config.yaml
n_layer: 14
d_model: 224
n_experts: 64
experts_per_token: 4
d_expert: 32
d_shared_expert: 0
activation: "swiglu"
moe_layers: [0, 1, 2, 3, 4, 5, 6, 7, 8, 9, 10, 11, 12, 13]
router_score: "sigmoid"
normalize_top_k: true
routed_scale: 1.0
balance_loss: 0.00313
balance_bias: false
init_std_router: 0.0353
lr_router: 0.00224
n_head: 4
n_kv_head: 1
head_dim: 64
vocab_size: 2364
norm: "rmsnorm"
norm_place: "pre"
norm_eps: 1e-06
positions: "rope"
rope_base: 49600.0
rope_fraction: 1.0
qk_norm: true
attn_scale: 0.125
tie_embeddings: false
parallel_block: false
init: "normal"
init_std_qkv: 0.0234
init_std_o: 0.0
init_std_up: 0.0234
init_std_down: 0.0
optimizer: "adamw"
lr: 0.002
lr_mult_o: 0.808
beta1: 0.95
beta2: 0.99
lr_head: 0.00955
warmup_steps: 215
schedule: "wsd"
decay_fraction: 0.74
decay_shape: "linear"
final_lr_fraction: 0.0
batch_tokens: 65536
seq_len: 512
doc_mask: false
train_tokens: 280800000
steps: 4285
dataset: "wikipedia_en"
Below are experts of layer 2 (counted from 0) of a mixture-of-experts language model. Rows are named gate (a neuron's input weights, with its number), up (a neuron's input weights, with its number), down (a neuron's output weights, with its number) and show model dimensions 0-223. Each number is 500 + 50 x the weight over its row's rms, rounded and kept within 0 to 999. Numbers have three digits each.
Before each expert's rows: a language model's description of what the expert responds to. This comes from a sample of Wikipedia text that the model never trained on.

# expert 23
Pronouns and auxiliaries (his, he, it, had, at), decimal points in stats tables, and Major in Major League or ranks.
gate1:455424555441428454528496547521485449515497426465487549511455448472482538509478462556441398439444508550462450496505484557476546470506494603428527450474488406518492412380518486502511538469533563429436529610476439585462539539556460504551421539531524450630546459453504549521499456507539449477460500564498518541516428653510565504555446551457516505407562548534425440531518403537525506466493466483636527526569550585530478439472501595476608585451541520583499536475482544512483581541525546427483562482427486486444470539515545583515403443516451498556468563545560540466504532485555571528434554494493610477507435380500519485492452570510574491474470502467542516483513544447462536531517
up1:458412459442532542597595543522504625460485537480544518555533514443514572476595591475385414534499505467413494457508403491461427492385449541508565601448414499570500550500459480473415515466467482518461478530490527547592489522451481422578441474503480532603448504483459411432482449511585504472531480446533530476461436526455468512602422503532447491529504594471522519576475472524551514547506488494537482486554514497577514451459476580432494558536476519514454465530488638477508564493479469582504519442530482444501377475463528568507472491484455427458534587465521480491497451460412515490513553434501511447489591526445453596463415423504507564532463451565516568447514521438476586429442
down1:493386486474496534452474470488495369462524526598479521607534424509471556481556462549492522444566512481540477506513530486452528521477442516378456489430615447516562423483522479590565490418530553509396544527555485447467407437516437455468482463443495418477431507460582434552440446427449608399498475594531509544442510513487565459527515496504557503417450506533534476498583473483515490409474471439560553553547453546493527411460456487449515516470543534576444545468417558552501478465511563474456487506490559425464540630582476423499520526525422479578490453551477428454484433442505484496490553531550389477518503447525539413528475510593481533587446555540455538487532500563465528547461
gate2:456482467504500486453522515515498521590554619428514577498562460500480457509508539600470492424465470505512519448594485516441475546512402551530467504558469426547408507519522589500514502436540463461388516480478494427450546465554501550537522522463481473524549525546513537437541546554523366572518556598494451461499509549494470574530520488522442475530378548473505514497599440438494465483579555402649421518417545546481554512581515537490508500533498497422513529519549538625520624580452540490543527484442590567557485486577379504465550425485461466519502443526537432545477564545561563572482490600467484493550549514578503480483513552516458453434542480422485453512460498508461503593534
up2:455445611500473512499495483523440427408537514470543468422473440373487523492589509514571487502479423461548448484547349484465513480485440612537505395505497555507493498608487506510432494481533555428470480537435452540464569577505501508501366458542521497480546492569517445503500438481525504505452416498547521577460458539462546502594516533572475516494409548489441525600507548524521470576440445421395506500440434564601541510493518498540569409482538501474443557482482485545557559535410441566534518564527623505499509478374501463535490479535519555502520458433410476528575481478488426540575498482483475416509529531491592528558529499501525493521491515437545540460471517393480499524383
down2:484602539523426440568496508478588517557441589618542516550515431534473510452521500450425520455395430481567463522509434531436509436613547538377547526414488564471477560464484439480485521468428534431483555480544387512519662570570521451524502426434447479533497432487428550515504445492482468436504468465506468546434479514528492508486523583484561490502472615546555470402540527471497506531480502495483533575537597388557545528532481440570500489481481456454622511494532463460525431513435428524564492553486503440499506424426494451541516569553547502427462468501467502500468484567512459467519492476522584531488569513561531569438476503396525475489592484540417551547430451552504532492468
gate3:475540489530448508491478428459560496437495497498411533467488422440506561528475474506518555485445443490503536480471517508489538389438475490393506651423477385479491574602478515567429477503456517524410523459507532511498477498485589468519522424429509580520540554496473496543475505470509517504502544634580499462534483393478443597460529529583593552516442507506486528631526491451507466503482582444523457494529472429518505476470491582477547455502463456542560383505570504497465427426508524503526459539484567446521448467545457506601552542591521556522575507480511514559605537508417597518439474537448647450521565504506461507504623574458497476476503547552453433498521507560518432573531
up3:509495525473539555399485625645479481434443559538493439568485539522484410468471508479608515512503540450493476546456487588454436514451505542517480462609538498523440507459489522513458509525438548510375569539480539378458429468464462474415461538530403524464505433460529454492536501414430583557378452529463644479543505519499462474431540502389474554505500508492530532448525510482525465483515499557441454534493495606421559474508516424477478506566496491618535575486440500408468462554499542501493446550426520548512540456477500478506534500536439513479496431517427454524470517522610455565594503418518544466518462499540556556445448517514551471486588539480610554469485579479520505435442
down3:502469516527461580481478490484500519499473490477536454581490442462484523453554461404488479504493542536530515439487439508473498469565365507422524510606526470539452507586456462508503521492521486445482508531563590473424492521535598610497502505496595490471508561461477550539574463508528511485478447454552483480412429594501528517526565476492487517489511543525539574423362557538495544485476489530613494537528507554557457530425549453462585454405517550484514503454503526450423534471499525513493489524486481507592427434468427494582448555587490558571553619534533459406505605490387351565514482552530463521443552461557472507521524446444505467493405528637496536587609484447519498560508
gate4:524363563497571528591444474452476496477488571548467557546522468489534475461492510521482495403424511477517529491580545465411552500558445459470516587488461503510495529517494428540514452541519617425443484501443537561563535508626479428525393382444513605506523528542472537517505517546440481506534518508509616432462414534484504523430560579483545518530531533462507410560475513366517491436503487467517432568505467514507539505576466512505536446514450412563543425479505476563478489496469526471586497631494455553431471428615585470543507530488533585519505498465498478493471537553513500509477446502481585399441441521460559522548567581520501515459433414582404491542575550468520449473542
up4:547490492547484503446560486559534445475530476467534477478516542501492548383534447478559495500546435504580491465474485503596471470389578534545551471484542463424465550484566597389469528494474410483488503573538471405501488499279550476526513444508523471504527525445539471463489378383557536487461413480484473533474517370499491547502445434466432501477442523596421577457558550601539507572513534599503570479549558527531525563547599528511510520517438556483485518476502549420441484478521424511496514466554561404573426483522416499526533442482578510425500535569482524495476478536445506534570601525493452491497484586575512483467467455493494524490585494498523568469496507587547510523495
down4:433552492516498550534547513525521552442496573488453465439517454460473460509512543469580591525495513515514594456573501492517525545560498539418533466600581426535501526528532458489462521512502510557616586379461490538492462448471460431509502500493487459488510474457504523567461441542516526510437555483481570529480474474551391583526475446529555492557467445533515562522487662536532555490464474499521598541537509470480525445423414375425474452464543508556496436599464435505480523535430554533499473479493483536546556539558388497491467463534494503542512449493562545524548620371567505525484441504449514492437530457543571415458595404501438562549444452492506379566572432486503477561405
gate5:487442464421559489540485496634550571456489545429416533511569478420556524520457558517544471515442463491527531454465400617409545417439332518552474526543430482420482520466433453463506408608489457474528547628507529452490521459472463618586497406570535474620477574499507490489467494478435536566527497536444570421479494477488534515507539520514538502570491527530449574604516451496474526524547564493437471544534486499480524542542516538599528441560463486470587480539486515609508460518450488527540488497567516426514465434503560494508541458469426563475537551464454536484475526525459471511394493484481519466537540483445410399467539519501384465474521420458491511414521539547517526514504
up5:539524560497462508455465551406428448552550469455525464535416492560489467470577492491501576442503482451501546507550547416577408463558561466428524437528571569616515552566588538546528575407541547534453464407504447546505524532507510445426460579415443546435511448530486515493500502468567453450389481553513493542463404523551484553483433587499385550398462481493549485405480573474597424522500432498542462479414483534551505459518464355443464489482535505456472450484579468423471540528580519487512500564476473557510494498514406489525491538525562521564498471550490429501583525521545491505565503552472489485468494557541610572556480503415548503553476593480522511530490447429470461515417
down5:498566525547507455496581482441468452531572512505559403509488500483423431415529476495474582438453437573563525595560526470541444459538509435447561430484652494594539541540541531547499499436495530516453472427520380509485491518539532573448519553523488485479509493443524572514476560408500536480532539494572563554405503509545465542539474507487398513434488505520530467444514486425540416513610540536590541530509523577583468529472481514431434473512546521429504440458442522537460521453574582516580455535497528475518479431474397493467514520561498545671502514479504490520618573515513427423479501610412482451468513548569544499545451480488571486506524539495539557531507387545478449544463
gate6:471516490443453575487548458496498491544414506438536490511589499558459483428598500471524522514451512537523422563606588543532492501462530561483435457565521428521526545515553477543452570556474600483408485488566512490500489491486507439580346563430419538566584510570508441522475493449533489530481559475477484517522535548513485481491481413516546559518516490502465420500553478500538421481558499561530529554607515565381638474483548461539438425342528518559455535476456547539507530465496519519487505472558576509427487479558513566501422430555575485443450595506500456524464472507424526470509416549466571577423497588559514480438517515527524489550521399505485494527486467472421554479621
up6:460436446429472490455504473531425531527468495442501492451558527572453445486588447440477487470457557515484481477555485568534439513409502583432494484542511433479493498508556526544511565493483544475368470557548512384498519487546499511560428538514473594508555497579464486547567488481465488487530553587513456450531523566482445526525463440525556582457540552546489391522529413517520408536545455497516499525610504595409601469560542442563475489404518494570499574458539506558532578478441529583515580539614551523443481393525544494502422430543554529401401512553524473456489396511491561439474437558488610583447534496584462448436524534459521505475481465543451513533509483438481540516570
down6:476425549436386541517566463475376491541556545456505435420568508530502500495556545477476409447432516529486536515520479543435493557417536532383399526459474433504534528546584453504539531458501505498520481514512482432531485502491502365579450482524542550535552531539423475486556513416518452502512589524500437467584548461512463576477452538538553523501580606522462464486519485432453523623487509532502512454512461551473504467458562454513429535456448499625477579499520550551533557483519558568428475579532505406476492430500516476500412465545578481466505430528544487475453411549452462490440427564503518465391490465541437565478518549484467560545448491419436538515458552436489565568642

# expert 40
Final pieces of names and plurals, such as -s, -es, -as, -ing, -its, especially in foreign surnames and place names.
gate1:486470592437554565623469489482502455445441472506459451431488632518447465483595487539562617495480484575504423437553532550497440490374542562485494524497466556538462488498552536535464532468439556494493516493511444398499488552478442469517511488474520518540521476533526576456507442530506510484493439351499562478600458525523520444498430574514457572480562433531483538546541471488494454535398514486489469514466554549444544446568505477549517579509480511484530463585460507469498465550598519503471598543502417474529521589489455514588512551547423493548560494596572396447538499563483534498566604537505612480442499458509508451460483424464521542467493584518493537352537504560497505519619
up1:586510531516510593524596509482509585449510571429489409483549574526456512497503484486576438542453519353522531565536451421485508496501522411557506485528477576494475534534485493552496574520629463486508451507526511468482482490567584422463500469485493565485543487535422461444423497519469537527506552458460518471539572492567459461546432577473438468457583566465509443478481430551476531469428530453427495481581649436564461591466499498421420509455509465411560518563492563391489344506413489552481483521533548484425499542403484463547443526440502507507512448570451537582396504467452453567426485568418508473468483494490494523512497528555512492513446502462563476463519400462526516507577
down1:494466570569520510501400480498527523467559568428473422493555504543505558535470547447534447581440576483527535508487428511417454456485549499442526468502494547461573535415483454521543478482467441524447455480642414453499526456512585467543524470456557438527504538364526550477524460537512480448445558495553410614496422507514596497524535533506495430580506418491433438527513494525478496484504535458490394518498530451464586581599513451539484411490425431397499513528552506438492453484498535593492581511483529461481488539532558460519382489482408410540520420450527557520551484433514489453486502541474472435551482558484471510536661424432488588530495427454465502424542463441529550540532
gate2:497463536469494506507510467469531431441497474511520561483482455491578520468542543476470478455474472490450600489451473509469441479468617534485524411494475437486540442519495457508659497537484471551498550566457509440472527497569385472532524487477524464586532559519505476516501537462562497465442494472433635451528528492486463504545519507498505503546479522512504608593490559461541493538501542520409532522435556423411531584557548514574483507461520416428458437551408547483531481509419476515554586479429593538573501505477493627549579510493406526604553591524461596516544523602543438537531538461504570450465507466495494395468462465425486491440560507416546523458471398437497558617593
up2:504598473506489420467457576477412540501476485510522536598448546474555403548510505410576469494513530496517484504564453519500496516483506508572482491458440535538538471430491502519466502488481480419416479497639518513473502476474537485506474520527425547423497365535548462470472398439448429531525428551442448518522497524533503429498539491532514446448587562559424486524530453514466447440563517499640424521495536564537490488568479475444501518554494512443516645351544467512460554521559441566510547493556470505560517454538495457530529514483507496470456399499503483393515498567464503527430502524377463451448570572526464543589477586437580395526374478447451461540577550504505502443519
down2:519515487506499417560437495538427582433479479423517499440508437555554450541390580501451494529399438491528442453488508537469583507500477571511462511547402544550437513467454414534556515450463569559451475447547553518509514445468551471477474472482466526483531483460430479599399433539487538521445520536531475451510590529531537502607495492478445472454536500586492518443521461540409445571564570542495495502590459558414498472580492506484412415474437449498492567424417469564423411477489519531449483497516506462496551536524533527446478555416606399498504505463515582435515524563470485563493478444493532509579580556494371491512465549475473412496492566507409427504521506473433433364512
gate3:455504549464529562665514464532560454504574449413444537499478472461474570573460510550517471513466546482472464436466453532472512493468465493531564528574508485493438526546491488552498503448538571373512418540506439342563534567559547546589544425455492542449455521509459510508415419527556494383521534559563443490451549486496461454526503583441484493435499494382478511427497431482403527537506543535468537546400502513462495541473568510391524508519468509505481532429510552453482534465551552468482473491476513517496450550379489585529480554460394534464460597526543513505494543487499565525511477523518627530468469514539476473503444471559460552456450600448436516482578456370447544483409
up3:446532518509467490600490450516445523468514532478426570469483464446452566452465472540495494606490455545454409426406529485538530504446479451561567454484508504562588510526566524440483571489459544420531441432422425459547560527514567502560543455416474520446484493440491530509384526497531464421542508521493444532424494443520459436485460575433477507457509474473510517460511456494529564552457538549476630522443438453476558468445593534401467537501461520556472487483529523529518488387538575519473570483480490465431514531420468496381512554559418446397484634513517489546524523390569556429542594539617602532487480507511483461474445479495435537488488511525458614490550521409529541470506
down3:522506517540495478435448505443493402419538604480494552495518433487516554460449530500473479451514475555522486453478558455530571472543571584434438501402460461537425500401598501565481435491502490542485412545441487515634484424447452560484492527527488419509516531439493523542437528461502595445568517476483524507441537461461546416561467436432522524445501483480554531550486544471595429625546528474551540516553527447479515432505500490488537471553522539503578507530517459508451495652423495486501483458559436526524479582548472479390491467456499444525516474556440477545439449533410546509557543511531491532472569438538520555502463494477388320528393469580447486520484495541541567405489
gate4:538440393459520503429503495456507524503531486422526457511516569526556472570524520502569551438528548434554541539545415580469495463432568500472475501478415495484526442595499438447517441568381516629545531465457466458490466454474522368554500472470550441487407575481480528442537495523463559550466518455447572515456411427514492533514491506476511438612540526551607481476469505454476502499492507489513489430578528438562450442542484402568560518499497462467627549581473471481480452464532453490510384510529548465474481535597513475487625504446550539547581485482439503572515524448524435493484397520639464417531496611511519496594532550523499591560505465531496520514547509543482552491527
up4:427402410462504466494472581492505498484500510499556472470440486583518427526476479384467451410588508421607533598529488499511550440472557548530486517511492452559463490530512447459576491474581512444501488544529494542506472482594443583439536584510577511533461592474418478572516525422489571574535418603580509487469425490564496538460519407570523632519494509550550563527545493473520471411528485499537466483538505493568459467481283517495591501496530453414415452502525410510446468484461511495500470462490590478520460484568394481513455415490515527524459546427525433487460486579493474526508503455466426520499429510545514502476464465462510501585511465516479478606489563511547484515442
down4:524519549521423503567501516416520425500535481447491566640495547487494519537521430504521557406527440519475459504534537528579555502524560607450396447518492437518537419539578526532504488545503470515390497487522542452540551398527502543566533509449489532552507503440449485480462481535491594510528541521469511403512421553592515474470469533506493527428528422470545478506556535471538535476524549550470426527467446493496543476521433433401544457506570481556489548414547442471451504460449523549492534447579656490586474526478565485388441524558505451572558502493545496462485413603436476504490478535558542531437440478517554506504514563506402337576418453503390473550489542507456555471471
gate5:578448440553457484512410480498483535506530420526493628505463477533536443489485532530486536413466506535396520525426514504499513448468505592487437520504430586489436506512463524495472520567570534534421452494537488493544436469470526529458450429591459587510559406469428483459471479473398522503402515544576491423504537513461499604572520513493386440502490557471560506535492513461537405384479505475501432515464560474461499573509540493517555470474471602436486510521473504565410467584475468516619559469415556569494497429522597487578497577543504461534626545543454481390589499569491475460467530549507524456422437527488481590474545507431541403513515507519581549466528462520473435547535
up5:548526611411577552544563475531549513486567524495473444550478519549510539591492502536496530533438426481607514544589494516455527547464465516451542444487519413469543565421487512552515527438430517457520568567586526371403546513536480528576546489391525387522463501545520468451548549476553413505506484430476483548496419540477497453445505522527471555512505490552520383474541536492415508583494510533534472553495476598560442556587519474418422506478523515537490547510478521470510511532533473449489462517565471536549546535481492483491501474480491524418465483477544454498387538557533469520526377528379503484611534469463500435558436533571496472420480477500448405503526521364593540393438
down5:562522521481590442588496471532494579502498463392533474504493473539479491606513558537532542460514503460585527496466500495576572483514449553438453452552503547551470513553426631583460544451510477464477511529542503447502503438493500493529467413498460490492587555520437441517419443451575390513465440538524585472449576467471443472472552511531402552488487488527430511523421484583506488485524517557611541415482455498523502511492502466456531572445462496328473503499431511481409515445511542483491616397520548622499487546579432520566433537432482523444519443577521532521522551555546446524477494504502479407507484457510466466466456574506545408436554484525506388451517578531460538589440
gate6:501415496541466467481598517458482424518490507480474473457530412497470487543499488512525579497485543513608467468505465477486469495508595394570445519577445512458502464578512543547498480506542498433535516385512557512530496468527597515499506433456467485544452500503531458514500500568628537518434617431460385488513606454482514437563468455440492518521570517527532573600441495485389562522547479478441561463556582335451487571546565465423393442489434522413415560430424574500487461480453544568534434533479523446553503540455526546496479524520449567593448536451527476601540481547545520526559571564525523508530476472558490529493464555480511448477457543408464484473506480497442578551525
up6:529531522443572435526395481516536534437585518390524505460420469549520534512486499423437534535499534359519475543511435499482508470491531503511538534467479482591531490416426593443493578507543567489607548508566494458488574435474619579506432568472522465519594434542523446466456450500595510512522444448512486481505546450533499401506515454434415479565539553505368537519535431628479494521429453478532497543514465464549466520536434534485419608441470488437479552447539547563536573488453433486500497491493451361440520525474456516462438533487477410450468493492500518507487528374487469537599484493516533525462495565457542459468505491451525488581449558523432472515571603497481440474554
down6:451522407610458445491474415549516440447505454502461469532498487491590498409476408513519491462501460440460518512509475507416534507490487553507515491384558519511469493455531522502504460586470314518501390601473557518523474515489575469458552575549450468524549476531539480484501526523530563425497571518464473500463417502538567480529453499551501346501534567460518525451509480432592456468591506547451509477512525500457572594539538481532462481543611495512547467493463436394481512451457506496533497446587499531548437475463467523512394510454543439462487577444531476363518533507450504464464458560454491559536467569497529488542495452485569415430455418677454553503537450493540532470502

# expert 60
Interior letter pieces in foreign, scientific and place names, such as Mac in MacTavish, Catamarca, benzene, Janeiro.
gate1:553524587524532492496487505442487481497522576581508549503560461442503430507494504487561540485454484530403511526449553439458508607449431602457495508451488464418508529468476551521479532623567436540595514553562403466456483412461496475445549488529547505481460470472538568503548484541474491533425456456503575424559493526522517544569457465510469517601520499587579611559427445527485458536444477423518517600512436581527492432489494520484473398470399452509563513498526414548490423484433444394527595619418437506443548525575509443496520451468607434505511453554586555531489565540473450548452522511464522447500622481486495581487469454483468448485498492608490463477468542509536467528537
up1:476478380486474510486518482557452529525555496426477423505512451541548502505539389402557512409559523572498449485447560554472552415468585442392502488461492533513418568492514560481531518466545584500511583532503465438524536554516606472456528528462541410529564505430592586527468498551486498344515455556561459437516512419462539461512507460459503551467438500485453477614559396548518457553528527561507545549474486419541579570483479511553490644479607550492587436522543542566516519488446508514539492509509499516438478438500457529433529520598408503527526495444470564593459530522474568509565558531462549534542562513567526406528472539472479578540519522475520511509535473539553411520541
down1:509539479372588575531484423481500534487489506464516567429481478464565595458529430471388538533515471526469520427548468516447526463493522469540530589547514477443517423545544513500505514580573575368482574456463468486445484441500418431468588512465495530459525416428545492486433517549483566487504544519509492441538417506499401480438433381490533549507525528478492466417487523476482516566568472423529460539497521509473594485492474479522533466475465481581519496593478551535502498555602521504395395574459460513587476500470450483464453570507420490508557592477464525585423542423455537556540564410454553507561574489398499566464561465516393548512514482477476577526452445541410520457509
gate2:566502538548510463438447551554565546541437517495520476533520455457539360507528560482502475363452515495515498578514488473475482482487417655482468408574508477510418496442550498527464456466516395550470591611547456451505468501562413525438499506511484457468447474496451491438467448545532460484518495493562523507521490492467535509518536459566447490537502476461464467517572479606509542603484619591527478539387373554490509578577487500557495421472433519471603439573529467477457474507448477507539539496489377531466476495554464444575435402546550421487409520507454494427457516519515488543508456549473516423512557474592447477459487465467566476434458482477561456507463385562543464509491
up2:516436558571523490457452523453444471484453531472570432515461540494505543424597412464531573511539523462467515478550431436442517441474543485537578579483554500561506585488505453495424455512459548537510404502440538520545523547461545465477485486475476499590555454535456535531502445528537618535514462506507528519477465509529424535548497424532511526552421528628502526483564520528549447495556558363481444449451582383477590379515490430594529509526494573489580470429476580569547426506554514511536436527548502537514417592479491540506431540506476603513544489494457537620557535452456544461491520500510451463484526572473655408581541534453500485471537568434489508463505417501507516487442
down2:553497491485451529553512494484551484568541596551525516432522551465460466437524456525432592559441519547454527478443456474477540454569468473443565499601563450449470407420485454543596480526512461497387549436535363566427566454559538497503566507475489514436489496383527514496478487489469452375522473392503480513457481456454493405486450427546456475526565458512510505650470573489515522593461434485506501586523538530499501432561480475536470494470518468520521426585556483462435433392436506435488518540542527399557495516527449475473579517485515486456526475514557472521524588491492451473532475549538643584601461537466512508452528482507418521599585520532452483523473455428509500444513
gate3:521437534522479470436513554555520502450461517453554447499492488445581524411450527522464486485486526474512558483476468471427531386482540567393521503483538318412528482488346549570457505482476427568575483496486497427470498485514457554498443518554450458505573522505530497548535388667569500587441490479492534476486525602514496520501462456433554557496478464669441529497515461507400484481561494493486484454549500544456506430561453536504455345418380479499539547427419510611496397508553438544506448502411515451542501528504512423512456521489511498527487529496539476515523522442471504533498539489462500449485448521477484484524486532449562437494506599517433477502531485587504497454484
up3:506442593425566470470530501481492439457435483560463547642490513467469509512510551521367461513526483406492547488607411444443502540546457442545484508540504508493499481436500464541470432445424466473529464486480490577525502403544435568547461548523443498529449446439478506463523444553593551540412508495462584527426562535523485433486506506484507506553575547494527537476466523374405558468541489445482418472509495498580388411485477412513575388469494457489470516442435438525447472601542528480478494470420522501614532538431530485519441482390515450593474546550402485504533517489545448507512395474574442454461477504388542541499471481518477414464475466481468476479541530459479566529431
down3:372490522555509453490470563537582465582502479542577472453480557502418529495499558568545538503487536534627422594541608519528507559544448527476575523492485498535433537437480520507457425505504549437522489529441563456505485594498487489471446513438523575525453498532553517472499550367482537448605437524449496542485492491532538433564508492534450464499430478430473476441554494494564439489464550558479555393501475431577496499567493589431519544503492506491415491447517479502591533489458453393604540463566569526359452479492522521492461473524547529479459539527494389544523397504504532601555552544490501544448443436510477515471407430516552526468475505509615499532450502606593526500544
gate4:607390506465572443573552499448546440497571459461525499410510434475446385466468507554524516484538433555508521503494509492497491448436490500472508509505512391584492467380529530529428543465436466560485507492510524502446549478560463488476524510488483458458520504455432588525523598484438486510403400426424578465369477513550419536524477616515462444571463566601471512463436566464457462450507520420449528488443415580494509568477479607523515452512453454521492446565460471499496532479474545416553526533446578523464589529455518426615577428496443495475494519527525524544485566451516517483503392534543512554511465553606434506430457443504422548549532473513517511506530468507604537480452
up4:415577455551433481474441524556496493527445560500460587601483525509586578532502569422529506504459546425493470491515528544502491569537544518572477483525488577446481571650461473433565449527573437449448536527509518521482466518449521539519479478560520522569456451609594430459478481557520479501593528527573423484604525510430459523510510420498468572371536392432571486543548435503511526517564519540549413523530583462481572527497529479487553570526514497394530497443547525530484527580549418553453462467541450462519472459536475562470450516514581530545483461451494426457485497577473462578488576539415471449488576443429544465586549496495558414397502517519541465521456533500436424477487
down4:536573442533565513577453541546493531514496470546542520560425463500581577459484507520514521553471526508437434542492505542399484574533493530521494450529470510397483464562530438571499512498449432489303496528511584495391467462428556496471493408517476470428495486496437445460566474580530520499566525498496462557519477471372546500540533364532466527471496459522503398502410494448496539464482467479450436499432596500490458528513628433518505470533477489494494500468477473525454439552477584529543475618403515478542568468473470460501570553481439538557465545470505446570417508514571468608471503465386517486531454493380503556533653464494466526501487532460523468545426518557483501495499
gate5:457495531481523538463523579557529585572491440419458476501402500521516577524538530536497515441458492407493496520514401527417504528559438534511533462529476430451522544419454513476420459533491474524536457558585486475458498480672522500544479548552568496501428455526505473462595582510574465480534513460411671577527543444478487529542484440496383565603491458593500543473536502494558483456528427447458449521507553477512498525477547478463488471476612502508495523453466469494393409533528408461507439426512557520508493474508543566423423472461533442522547575507434496482386511474504483526442468465386490455484473584450512481503544436498475480441469556400478462464455510359507536491508
up5:509484595546562555583563523472452403508464571559517603528472499445454491523489454527444529568472497551470517486524501443523526482540607514507445525515547474475446477510466459592548529487494513481474552511490647595466555529547486566421538419542450500520468487593476409475456433519485516498498481506552463491480477588488454510487503538619486530485594542394476551494503508509404586431451520389462464478544549519515516487574433463472500519459503455491401385400449548469504557450546595451511585570520506514559494463488508502586403524457486562548468533501600523487481547539477490495510474523542505448396487498366483537568466488548575370522427514551460503590573499526543516476435
down5:565484494524554572546502546545552469549523479486472540435419466409570580464546543475505574464464550491561553562566569537518480493536424577496474442544503508519512557462481466531436474476526370529463468569523495461425591479468552456513517379427513466394435489443465519506473493493570554381492509377462511560453481576477517501511506584515493544544498497495476468508425549555523575481452543568572565527489459479559481489484510457478567489428576468472502569473506456491512487402509527487555510493456470399525537544476398537504556442492451543572455493641512454498538524475576441538536461571580473523448399560518496448506441581482545437480445433486522445501503389516568628405469
gate6:539427501453467447466566512515470466465533462636459561428501503512608551434497495492452515514527478506472503524536534561549487537527483476422465544523493431504517506533524522375446484561419472566488583412416411506489479475495553542527509466518488416427642432482482527485576437574481478466443516524498542535440519338459397554476473464496414449579457569583456592581558559505505456585477496490527506490484504461500516488549496494601530516557403475512559575435483492519495479456529435494481487545487558499513550576442545491482551506440574534604536479462578554519559478447457503476488514457515516492497618553437498527492557634491432522567603521527434437520553545570482504453525
up6:503507481458486503545511466447549530537498479656462527353474509563501521490675484612436496532559443563479519473512526496516576514485532499437436525451559435556526424475499366415502516475527502513482544438347504487551520482605547516493478494479509478490583498518515541521606582543454480472597496487439452586475474506484413555461569589429475482582421489599479476530458549462469463610521424438446520520503549445471552589537466529593520570542476470484511515549557498512535453438490511470465490573550530541445515535510517502467583542525499559503522555411601538583521435501456579495505501509497508483511540487511501542508501546600419582546562458507461525569547477496506523485504
down6:519454446482434480367545477501464547488557476614462483437578530482474509454552436500512446509490417524504480509498487441558478627493509574573495442593480510591483474616502447428389507546414511498585464503475481528489483453491504488553506480530515481467399482445505570536484472526568496504478565534450492566438506543404520588485500537516494490547484551618491525410473418395529565568515440474508552451564497440501463501522546457504481432503451483502590582493556507492536525613588425452409526476524478483473540555491521490506530476470512475650466504540572547502472460559491497503486505483689594404487533513535504558473568535492526516458441525536458455467535509533429518595537